{
  "num_hidden_layers": 13,
  "hidden_size": 192,
  "n_experts": 32,
  "experts_per_token": 2,
  "d_expert": 192,
  "d_shared_expert": 0,
  "hidden_act": "swiglu",
  "moe_layers": [0, 2, 4, 6, 8, 10, 12],
  "router_score": "softmax",
  "normalize_top_k": false,
  "routed_scale": 3.81,
  "balance_loss": 0.00396,
  "balance_bias": false,
  "router_z_loss": 0.001,
  "init_std_router": 0.0204,
  "lr_router": 0.00125,
  "vocab_size": 8192,
  "norm": "rmsnorm",
  "norm_eps": 1e-05,
  "tie_word_embeddings": false,
  "optimizer": "soap_variant",
  "learning_rate": 0.00373,
  "beta1": 0.95,
  "beta2": 0.99,
  "max_grad_norm": 0.5,
  "batch_tokens": 65536,
  "max_seq_len": 1024,
  "train_tokens": 327200000,
  "max_steps": 4993,
  "dataset": "wikipedia_en"
}
Below are experts of layer 6 (counted from 0) of a mixture-of-experts language model. Rows are named router (the router's row for the expert), gate (a neuron's input weights, with its number), up (a neuron's input weights, with its number) and show model dimensions 0-191. Each number is 128 + 24 x the weight over its row's rms, rounded and kept within 0 to 255. Numbers have three digits each.
After each expert's rows: "comes after" lists some tokens at least twice as common just before its tokens as in all text; "mostly gets" lists some tokens that are sent to it at least half of the time. This comes from a sample of Wikipedia text that the model never trained on. Tokens count by the router's weight.

# expert 20
router:085106135131135131137104134148124120125153118120117146109151130099080136136128120176125142111144117129118183124140124102133135173152148192183143125135108115104122142137109104119127126171146148141095137119133153130141097099112137146123162112143154118117183099096133118166108101119108115105151113115116160130111139139076124130105140131189156098128107126103108102128100113141123123186149157088152150083140106123128122150105152088166106160116060099100131088140119152145115099121123100142162086093096111155077133170129099099138127110127121113127131144126160118078144133139123078105
gate0:124174085129100129118156140071103143133150133118110081149156160135121160107118132132083145138133085164093163156116145128139099137107134091113112173110156119151146091145119122105120141135157140100130106172152115119158146145107138123115102133124134167104141098111159181136109143074134141138105142116142131137146122107182139136075167163153129120163149155128164134148127152135113144102154130080087187114136089116136145165144135137155155121148113125110094130088127169124141149147153086133120089111075148124086097149132147138171126110136135105134127139126124096113153159119117103138
up0:102124149130127106149183081124152059156114107109084147087110102168144161101118134130120099117138137155129158091100119132094099079113144123049114122116165103111139137146105066165165142098141158129145148111111116165125145114151095122140133149104143122087152157060124137131066126130108126120143150139077144125121161119111141137162152145143096111123136137146152114123117144154141141143145142142141132123123117133106092153103101140172091110168120132145129136120151109083130141139143179115119117169164166145129141123142138162119144098140139135144129127129147156107133149114111147122
gate1:130102113195151107134130155109136186142165056089121140172113159130118167104137120092123184141148128101136093129143130128164118133109147105157130121128154114124112150101108158086114165160131146140164115137148176105161131172135111158148136108090122116128126085124179145121138131131136167139154093105117087118138157116125140128110093097139150154102132133119127145115152147126100125175116098157127200094142146108103126136175100090143089161115138132103123146148105121111114149158121145166143135132134111101116131115149137133116122149124115131095123131091115070144106124133111107110
up1:124108137099140101132148135149176176150123127094138172146157142109124131121146120116131122144092097104114117158133141126102144084109132155173100130134152122117150136130108150132116103135113150129143170098136140110140105146141118137128099084110125113125135124098132128119155174128145129108133102086094117155151182127152126116130139102165144147143177100160115147157121182150139135148121140112125194114122107097118116145117097101128079128087148169101147157132146146091104040148141151111092137131083158133112124172112135088119111148151112085103112122106159119118114141162087138088
comes after: " of", " in", " to", " for", " with", " on"
mostly gets: " the", " a", " The", "The", " his", " their"

# expert 26
router:098132135089130097140126117146139106112139113104112142135191168139138122086134109131146147123164138127064192127104113169132108107153151149138107120140125074120119088156129098150156106135154151136133160074106140114143104129110122132105149148164135131137113126171141136164172143098097106094139134104157116123147096112085116138098135104133134100123152174115139107122109134113158095186142194099128133143134113131126144157090143114143164152131130094109121142112126098144135137122168112143158121124109072138102107139114111107150128107134144159113154146110193109110142089151101154143
gate0:131164136111130099157100107134070121120126117127154125116196102129078121139160104126115158145131092149078168111110137160108148111140130120161140122090127154127108129094130109154179130152146131092154122158140143117133158124138173097092099121155160134158112121160119130165107114139134112114127096128144128132113109085126140122113122137173150170121119142123141163098116117167104126139181125110140118124144089109122123157095143127157123135116081173108105150108113095127111150132123126121139156139092157129118112115104138162146113124133136170161141171128157174125087129148143160215
up0:121130150140119107112145142120133100130110146115164103136139142108105148164149125121165137121132096196067137152168154106139158094109117100144115106132132129156139160126120158137186098137155142146138140115105171137096144171096126097142091112149152158173131115147154109120139160127125086140110124104169118126129126082171117081100122126139149093142117122137111165136137138137125149142198110115144123117121113136120140140104158158136120100137097160130110138115158108135140114120101129116194112135118152171121197126130143170117145091091145169135171160128128128095110149104097129156
gate1:132150154125095127104147111110144113075164099125140136158174163143152139151106118128129117121178102096083133122120113114175151101120103159105099169135143067124169117118152163087129107119135130138145116148111141115166097130132139132141151097134107156103144091116124113098176143137092113130121150160117156107139137132132137132134094138070138126154084109151089132107125142121120104115131126100114139127157120069118081140113108122144122124153103130155144133070140081166125145158138125164090143103133164078074108110117173138114111084139139125139091135133135120128114085118120146150
up1:129136138110111127116163108078133118089141100128153133163158143111119126131131113154123087120125114126092137119123088119120117108178099145138118112144179104144157111083161140090104103152155111181140153114153121092158128105129162121115175088153114153104135108104114163088165144124069150159116154128112150135155152134121101138150086099062140123142131131134123129138116132147082106116130126128143118148136156125132138147091190153139122135133156146137089164072168098154098154104114142154095090144119172112088149098114116128123114116148133134136111149124102102086121103141126154111
comes after: " \"", " a", " to", " and", "-", " ("
mostly gets: " E", " O", " e", " st", " esc", " rel"

# expert 16
router:150128141123079152134123124127120115093138118087082132153160118117104102126159106167078115143162165118113171163127093098131122133141164122166135146135119143097138098143125135139155091163165144079113125090122170141123113119117118126107133158154156143154151117146130124139112126107147119076135150164170139111140155080101152153137138112162134083108099123124153101095094111160151106121162131119133181109106110148135118136087177128135158138104101119124144097132123105153098107172126106135169148085106138155112102134119098118165154114150100138126155149111149106061125121103104144113
gate0:150108101112117140139132109163129150118188111140143145118132129167078153162107151145095122158112119133117137173144096126086132165150151095164127165132145122101114146084114133169106129090150144137134150107132131132157128125163113103087133156144178131127145137127157123131128114140106121147142156060138102114119155124100145101125145176159118131118160097106144097169130151161094133103152136109148154140129156079162111146131151146079180144119112106161141110134143163162125110124137112092135131158107153141096103105149134084155095131110181104112137177120152146156137145163121126139
up0:113133122126102125124102141113105114114110133136126196152145124134122179142171108100066148175132079166156117125145119126107096146171135104136140146128124130121143113154111122111137088122099087124108090104148142120166150126125084121100134132098170136139148151134148143131177131165125127120164118126112120132116145112146081076170094152074150120160087140137106127120124153121118129174170175070111146084146185108110118168133135136103166155152134147099124128142123142148146187107133097116158153090125156137127099154112149118108125148130124141129122119142095132131119153139129129124
gate1:137126162137107109170121142131140114162128179144103132122104118145102151129184153149099129093184141099104111127128147152091187118136128129125157131129161123122148143148142145122125070095159180133064107146133113136126130143129135111153110125093128102132143120103105129127108122120113119134083129124118100111114116098132148110102122113181129136175139131183125130133130095146150113167079121078156135141100170090195124127168080122152097173106108132102124126126148126164158158115143129120127102106120114145170105110126152156130116141104102165124101108139141139170129138128150157104
up1:089120126155157154141132112099129131128125106138192101099148138147148098078125094117164126140114096149118112087153132128173097137062107104126112207163124140134157150186103125148130171116158127114143142138145085153150135138134116119112097150143139111134114146133131140103143124114148124073146138147129150167130119150140132177160148140107143119128115114102086158106092134139104073099137116095109117166150129145102128087109111092114164095098143128112113134145132152121122096117110092114110127101111122082099148134128152113127171137141098144117135073123136144125122163085144120116
comes after: "\n", "|", " ", "\"", ")", " Year"
mostly gets: "|", "′", "″", " Phylum", " either", " thus"

# expert 15
router:126131162099142163141114113146139108101142145129138126155137097124115149122182122129093136132189145140129134106144113120077125170049148117135138132150096169103127103138173118124142134118153175122091167143116155127087133122111159143146151131137125146126150108151120075128099169133136089117144152134161116142084138120142138159143153128165100120111114112120111085073117111154102126149151144111149154096161150145139143143115093083163158128123120129101162090185100104145122126098133105136138164107136106124108125138121100106120112119139096128121144120126147084144072134099114089087
gate1:143082149150168112142117144152079106122102107095128101159137098158127162122163127100128067091115099160097147128119095134132150110121194119131136135108126164131108107137131120103165127106135096111115126155085138131163116127173143152155157108102138154135138132153122114110109134124126140102137128148134118094158116131112133131138116133158174138134121130119147138151135125130115131120144151125123108117130052101140159142073126129088137116139086135126132104126132154081123126096154167125123127140055136159128131142129108098101128086158120106150169067157090123119179114114112089174
up1:138142132156118144113094125144130100132141097106142125152101069106102125120141146139142119123098141151153108164143104128148107108128154186092116133097130152103128096120130081099115145133088142095126154132133179147109144172103126132166172093141122086126117148142109116131110130134110181102159119164140170117179144098167157126165096110136131163120132103115165169109113163140122135132125124121110141139143081100106114134142138112161141110146104137148162087089152063128121140144141154086116104118142132162107109141102088128122126114145133158168116095160132102072141114093137107145
gate2:130145140143179110115095156078167122108149102110113103101153149100126115123179130147149119146108122132113140100106061138166124162144165110107166142149117159117139155127131122124132138090110075093149059179127102133089141119145135129108125104096134096147112158120103096130148128085158131137155112157171171100127133147113115124120133125114136127118127119143182105096093121167145145131116147170124127134168116179116144111150094153118092147164133121156143091142148121128073175132136123091106129129120125157136119141132099129142140112084127139132134102083147122126104120128099093108
up2:158117153126160132143164092122089100102130111142136091150129157093118110135087103138163097104125098132161118111131109180128096132135138179156086144126112117129131125105145125124125115132104142137140117140138110123087108142150142109102157141149134085143132142122117136153163112099108133132116086126130113113111120127109120116112094077136115114094165145162119135137154170152155121137173140116123137111123131160152115105109111136138086118127131167135072097076129181119145148106089129105128153126181158105097171081132103128077133087061122156115131080106134082138124133114110100158
comes after: "-", "|", ":", " (", " •", "Scientific"
mostly gets: " JPL", " MPC", " •", " Apps", " Swing", " Coordinates"

# expert 5
router:106108131140112137142104106138132115123149116112104168160130136133118106129158111155111159113129138141142164124127111118120130129130149149139152139132120124114184103126115128118210110125141147093108128070108124105097081117104116183086137156149169135147098117151143089165105121101051085091159143116158091117143116113112135152135138096136121116124115172106083139123131100120078116127136136070147139096150138168179137137085138129137090154143116119100130088122107114150106112148126136156135130097095113159100124167135092083148130141142121127113149140098117127118104141126079141112
gate1:112135105159117129132113118142104102108142120189086126122140101146035125120089122124129109113106144111169103114143120102133093108110141159099176130114180106126132127134081119139134134156122118132148127115124106123120123183125111185124136172169130100128125094155180116140139126135123108113146139136092140108118153169091122123120162100086160135122138133141118112127088129161141103123150136137097095116125093154143151117086151164108167172160164125127149131147107123127124120121131138136080112170139151073098120123115182125151158101104122149115098142115104158118114144102150159143
up1:140147076122095155117117113095124109121111143130097154097161137151090141099136145105117120133163132081116080117152123124096141106142103132124112129147135106164133127158140161154118135137154127162120119167133146148134129148146181111102101173146125114166145116157129091137143159156149158134204147143151100156133094164127132126132090141113127152175169120130088139162141134158138108179129174152187175122135103137125090107152156130123118151095157136127118144168129099128114143161102119160096130104111127095166089112121148126078131126134105138130094134129159134113121130105147150090
gate2:152080099132135083123143127094149161100107095131150167129129154113130144095165127130131135076129118080121152107124151131100158133127131134178105123118155110128112137100091102171159099151156126123112113137177114125129164097103081172140145134148125105115120119142142158095136079141139110135122102107113086117127091161131139130125104102135163112122126142115128149117130122184122099166126163136172157079093145142105129168132095093116130142149118136098184169156182108144125135119147160140152137140138175150113100179122117108131143150120086114119131156126165104134107158110132123117
up2:163132125145130108109094117143138124137119076101090124122132160127153165137134137158175159129151109102104157157104133175107171145155122142140129116131115123113075172124108154156136112137097148138158120129117120093117138172136079115117100149121113107150135157097118123119145097122148132153133073115091117132113103144095155116123122094115139118128113128121175155089152123149113119082114131111154146098117160128058075140103132102148133163124122118103105155138123137127110141115095133161161123148134113164128110111144134160105118185106095164129142129100145094077096067166142108119
comes after: " ", ")", " 0", " 1", " —", " 2"
mostly gets: " |", "p", ";", "|---|---|---|---|---|", "|---|---|---|---|", ".;"

# expert 1
router:138118120098109170138133103142098084128150121105142158115117155134106169155139068127112124136156179153099127121124096105139089168092146140135140123146125119126158100126097124149160096142155162140124130104096119130140110150114166163127156130132139165148150098179175088131140141110103107117153129114122108192117136165111136147131119145124093117124089128162122067110118137147100066125125153085157132100140138111197108133135134098130097150104143135141100126150132108206134126116136098120114137107173117119113129130112080133127101083119089136130123133121142128118096134131128123097
gate0:117123129131076162121141132149086144125108122173145099149123146118099134115154065133146136125144071172095098132107044092126118134136170132150129092119158139109152128125110138109160136149106139116132114145118148148104136130108128153100139118132096125143139136186108117085081139128149136152136112099138141120159097128154115113117063146145145159133100103137137100146131089118157112094122138158116136115142099145168100137124184128110148107113109130138129144116177122117111125132116082159146157131158148110135110162098080151150123117151130111124145144153186136171109174157148125121
up0:130134142108108180111140171108117145172093119123150109158138137113089156137141071109173114163116100117137071106127094145137123102156168133119115168108142125176135153091125128084116138157158141124136145168115155131139118129158103130111125124134068093138135148151128161093091120124125151162142127115111131145173116167110151118111089131131117105108118127135100129127158104145112124102134144125139124154158108140122112142092155085127139146099160124119146152147145083094120139117096099183107139116113097099118094153092121121146125076139153120082155143152162132162109158158101100156
gate1:129122127130128114131122130118121120126160141142126139159122164170156142113170138105112118131125139150080165113107076085149144158131115114158126154138115148159151121117058138160145122114105154114169147112133109151115098113160132103140088126116087122110134145152156099138146122093158118135126098153114139112127145182109148106088135168114135132110139098159119100128121144123149100155135108128125182100144125105170075177105132079161101133146103125105154158130189152144157117091095090094161114096093157114105100157116151147152154109108101122131141120095100137172128149109112130107
up1:106139137164100151098119150154104149076098118107138121116134086119166142153117126126146115124157122090122135127112192189088122105097107124110142127134169112099099111131139140100126139173132156148089115185138116102114123128098135131133112122105151131167140111122123138161128117181115141160120179111137146108122155092162119133124113120164175102116106191102090138141135114138145164148124147124147128140133132158109147105123116137130144120129123138131093114110080115158080159150130137124111128127171111140150147154186129101132075087094125142103142094131166118127114116136094119183
comes after: " |", " the", " a", " first", "|", ";"
mostly gets: " football", " Cup", " team", " Championship", " player", " Championships"

# expert 24
router:080076179123119121147149116164107096106139084142073159150213133121105137114124125156095117090138123142103140126123104138164095109121138167144118151145083113115133099111142122163158126144150152124107130128132142086100078126105121144114126115141141157130144105131172115144137133116109122098154143118142159137111138089082118139116139108129132105154112146142140107144080114104142103153153149133142121116157115149185152133136130122162145159134103096096137118147117094167134105145108129125135122101118115162096123172140136059139130102161135148112141169104147107097128135137085081102
gate1:092141145115120146179115107138133108130134155155078132111146129170153147123086106181103104154107104132078135120114122120121149102102156120161107140136146097145116111095158117156149112103137117151077137112110093107153136095122115138130113164135084119131104110139148148153133116128155061141127150102097145136141138143150127124115127143099134099181123126135181147100104163148130130135137155129149085127129164115087140151134125104194172138124087121109150134149132157144125133106108093113110132147139125159117128102102110126106160085154183126137108178082114128118110109145180122093
up1:125109133136114156148149134094146132106113130145053114112128118176130139120131135147115098108115093122095104103122139128146122115130164128116102095161153101111124150098121112151131166109184098132100139113088080089129165117138124165112132132131123136110079122095135124146145105118129101187118119166107133139171134117128148107106149117097122082156134077139205160136132149163107130154156149140112116098111149117092162186119127140149134116129124133126128133166132137142117146104124144109090141146139114155114155120065156142096126081141184115147123135097135124114086103149143131097
gate2:163122135107093153113119152141113140114138164114150124106133104149139154137161137192120124135094132149163092119117106137137150127150134133128122156134119149136141161125163150112143169111116141147084182133148105124116154115120106067094133149150125114143139139138109133123121136162101093098102151128068111146124165108114126089090155142094139148130114088140108155138104140130133115157122150106144140149093074163124119153138149156163134087103141091143147101153132132145160151098173134151139092110091115104152087174114120173166153098153130119148094157160095091148105151146092123109
up2:128116149161096133167149141143135115133154123127131108147161169164101119139170153164140133106123109143148065116106117133151084140088133099154092106103098174115150146114117157138169129170152133112126141130129113102134137146150163123117111152085125119117166111119131148170084153095122131136097114163100110115123113150145165140161117173082144084139105143108121139110093153110150148131138162162116164111160128163090120102134134099134173107141098104162168128156102140126133134173139101128139150092149155116140114111122129112086109115108174170143100155083142117137096129115148152102
comes after: " |", ".", "–", "|", " (", ":"
mostly gets: " 0", " 2", " 1", "1", "2", "6"

# expert 0
router:124108166118113125153097118135139110119143133101072152179141160105114110116143154152129103109158128152082117120108125128155109146141161151150123159173111092114175116119123106149141111136145179111134148117131144108125104121115100133096139067126129150089113105093133160118173136129120108115133096109129084156132159159093134157099145117149156105114145142121130125112106125151099047148131142150145127114150132169156111145123136109172092162102116105102114112130112130122106153121103110164119119123099089154095097136070115128156154120159118120085102144094142080097143077112125118114
gate0:139107141116114103128132156096097148112136133129131120108174140115121090143095138119155125140089104160097134161134109084123112135109166092107114172135153138149162085119142174127156087117093129089095093105093090117135156088154111106097190110088162110121164120102119154103135127132139118114128088092125146112118106134113129147164119132140127110118114131098123143080082129163108138150100115142117102104143117145156090178079130110113091153140103131130131111178114138118132146120132112143137153126130114144100137155134158201138152123087161114143143141105086087124116116121142165147
up0:107136118125155101165094107102162075156114167131136107109180132091149155099165190160166095134143151123122173168134167158113165131108129132110133145096151139150147158166101098118138151116152179117072177095126130105098138100138118119147131101095086109121091145127137132110145103114115106127127186129122131108122101169084132125144110108117115155111119150113154145132111122121135119154084130129127146133129112152093123149115143123125151118142155139157115095117096152162128112153101142131080141093171099108096159137150150136106130137124165115088131130146162150092103127134141118128
gate1:129104117089109175158082129132137103109146142130137155116096117133124124133088137148135106146130077166163142083120091178146085175114103109184153135112086178113122152105102137107129122115101112112115130123139154122127132115131122145099100118095102141136095171113137117093151156149119104101091138079129167171082117123127150145093133133166172157123128151146131132140152086150079065153113115173137119135079118165154113149118117125092131128134167109139145116135123108101136146120099129165130105143132110151096115117140096119131163135127133111110092154141139109097131136101124160136
up1:076111126075108130109110090156169123165102099150145156146129168130119126128145125113172065173166070151129133108099145159151106134134107134112102181129096163105131126152112120119132132125116133084122174138120121095147113109123084153163108087058122144098097153121127144133122158177136113117086155095150116141130127171097116152115144100146129117149111114163125134134142105136088126148136127135138127130130097176130119181116125136171138107116147091119118143126118129148133138112129137129087103138097139143153107140109128131129108153182129113114159137129099154147126107142099134184
comes after: " the", " The", " C", "'s", " L", "The"
mostly gets: " Party", " government", " Church", " House", " District", " Court"

# expert 23
router:123127171063105132153098073151106104069126127117074145108120108137097091143139133162115110104151126109129140144146116097124127153121141114143132147154138094101151117107100127156147115188151152111099151102103165115117117134096124144079136074146150137104180097122120114127126123091108133122155166104106139125122113100116152130144130132161155075145155139123128123095129118110123146152169133113132130084139131152163102122101122149123101145137101115134124110156098116135138070141119125159141122104173125160126100156129106083148151113127126156062121170081125130136112144149121140088
gate0:128120147124123127134135131158136101103132122160152148156099106086154103094163142146101141130169119173096161099122117122110101119120138149176129134154086118120117110121118084132137109135084131076116153139115141137146164149132083155138171116095129107171102126120120138105106106123115142164100126115140115067122120123163160142150116147144080153132114097106112152133153110102121188074162119073131139126151138126083122157172152085160124156160153124146115134114145140123148114131112145107133079129133143144147128129110138198131084075113124166121109123124106121101132131112164129151
up0:096137145101125088133053179156116116138135111142118110116129113164105124103142125122151150104123098098104127161128092121111140126173106108097096149132154164139139115133151114114139143131142137140143147109119064116103120157118167097115130138122095155113188159152099097130108117121129109129117106074136127140176142125151102095086106124088153109127130160147157117174132130158136133149119155185110090125141088142141137131062123105108118126132108128102149095135100130146111172135148153134135192083141134150153127151136112103156143169143114117143146138113115102152134142124075130107
gate1:100131134126112160124163080124149125153092107104096149163133152139146133130135105144146136109119114122132135149142156119108141116124081129156089127103154167095170146121156140193145099128165121129126119150151125106101129148113140147114101123130185093094162168152118155140100120140105155108126093170117100109132167119151113154112126129102125142113130137175131118098093176126099133131135091158139109091092106118125174098171088098124108129093099114126089123118120134112104110154137094130106098086147144080121125115139071131094146121130109178145105167116088120141116141151093111146
up1:108147091171160142134064128120158131146175124113108123149101143148163136135078154121128120175161121145182157091118129110132130163180169077120108098132089125132119120117097160114138125138155093103132119094115105106112119093105112131117122103128140112156090104168121137146108161118096128113109172131139150114120085147126157119141094106111125132122104120121146131110130112151094139145168099105106145160129114144120143176120146132152158122150176171110136110106095133151134142138138115133127159131104120143127155191156101077103105182174133132103111099130156133160147119126140131153
comes after: "\n", "\n ", " non", " Al", " 1", " co"
mostly gets: "-", " c", " p", "c", " emb", " ob"

# expert 12
router:107114126114112187120128117147100062065138112115131134136140143089133124143155101143143154119153131144087121113171118089100135127134149116128123169198107111084117125110111125162130137124145144142103137088112144076147119121123136133124148114171179130159159121116133066167133167117138107106124132160107133124122148122115103142092120069133096113141154182119130108136120099104140139145128122148134120110129160161129152142112131104162135132142080105133140046135123111124117113106137114144139133117111087123109108135126144115172099109149088131137108131103123105080135143118067131130
gate2:123092172129150142101147151122104121138144108156109132085156146193121121153107122143123115141117138116141157153137143123109096104134153118113147167112162083102134134147090146169138100109164133153126125132117123088105110163137085117105172141134132137124160135146175113114100187148162081114157136133091136163097110109108122115156090131127097130129120143150131094124080129134091146117129133127118139159142133132111158094152145132102118112098153145114161083106082136103143128164116092121114120104129170130148109127168129164122141129120125164117098116136188139162174104072130163161
up2:173142151153096109118158093139133117091145091052126129069133136093106127147125121117121165112149127147113108125138120116092177129126123115116093121147132123138155157094111128158079128163132096135145145086177118172122133108170099132133169140130174123104148153131145120173111138142096145114150111102081149120152085127118124152164173150115132129117092111124143119163105154127118117126136133132115120145115109146131107167124089136104157111147107148070122117139140136110183131160109114136146117083122162131142099129126133133125105134097141124143141131191140132161177116141084145096
gate3:184119150130118106113136106153151165114123161158170105105090158065148116156128096129146138118111119129118138128184083101109119164134158139150134130134114155122097152126109109167114121089196159143134131159144115103135139115132126152127130087147148132143153127111163081160123104146143163074100119112169164109133136131094110135146118093091157124112142090096135146165172106127126118143092102133116108127121125120145084122130105140117145141106119132112145139170115094141149089157142185063114128104146127159087132103113159149105139109104096144160124139131148140132105115131130128152
up3:160108157115129102114140107136145167112122169154172106125107147091132124166121111132126159121118122111152125137167106086120116166143153161145117135140145169122098126143121104184115136087200149145156151161140107107123132120119116147130140099157128143139148125119145080150122093157136176080081112120174151103154128147082126107151132098121154150112147089098128147171163115129128141144081108128127108130122129124151080100132111158105134125086096141111130148140107119154140103153151184068097116118139126160071154098118144137126142125100108129155146135104125136127105093114125145118
comes after: "\n", " |", ".", ")", "==", " ="
mostly gets: "\n", "\n ", "|---|---|---|---", "==", "\n\n", "\n   "

# expert 3
router:131126159085097114163101083141098110083134129094091141111133102133108117127153139172120105133148134103111133168148111099117123148134149112121146160142122093108147112110112126143163121168154127112104144082119180093106104125121124138063144089160152131119183112120117137122137125088114131116149139123138148132126104092104161126132134137172156080132149131094154116124142100114146137165157122115151124098129120168150117126104140148138117137115090113138119102154095138132141083176126118162136092121145125147128089153129112088194168101128126148057130148074125134111112137136097148101
gate0:146131145124124123110109128157092114140113121093120182155110096108143155137123157175121155130108115156107178116127100149143100121103113155093136104165160107077120067145158166102160091113131171100089131117123146128087147106140129167107115152165113120106134129107096146089183172138119092146153069140126124160145150092169126145108142168124155128120143148083144132150125122146119132125138115143143106147129127149124095148123168138119125119132087132181130155137126097133150131130140141154119145106161146120134123095109102144125112164086141168139147076101145161151126122113105129163
up0:104117136140103112153120124121126096126143144143095134115161113149129139143119118078155096137197143097096163132135103121119113131148130096143122147140149131157147177129081115159101126128122121135149126115140145122158114122114137079193094122060141131126146138180151153167065105120142147095103150126123145142108096118093146119104095108130125129125101112151129152100139147105150141175145101089108144128123124136134108139137174134114165101126126137139121104131130146127130175166097083126157146125121105111125119146078095152122129082129113109167159139197167127137110165140165128125
gate1:141162104081119144123103137119117128103121131154123150130117143126082138111138104115119113110118159130105096122125145150105136133106094132164144097119148137081160180115081155139147130149129182179165123122122132137120124120135108112129146098147145146145132100067145167128126147163132136110132135164107128109127115152117096101157119128150137094129129112101146133111150077171089161143146131160089153128139175090089111129142150140073110163096153158105138114111120114154149131141143109203144125138159172138155138170118141128151124087129161168124134124098125155097127163146111162174
up1:100104147112147106125181103091136141124189150153127094146099188151189122142133167146124109157151136121149169127154100097132159137116116150118121128142101109144136117128160069114107118168118123095127123116146108082117147117126111097149129168136082125115119115130150174116139123071115083147134127167134109106137125156115110126136092113128080108105144112138151079111108138142134112130139113146154123140114138169149127129110134156133108099131114149175092161116146123175089109133112181113106125147110105114114103154128088118110114161132126105090120175157116118114098127099133136172
comes after: "\n", "\n ", " non", " Al", " al", " co"
mostly gets: "-", "|", "See", " rather", " 1946", " non"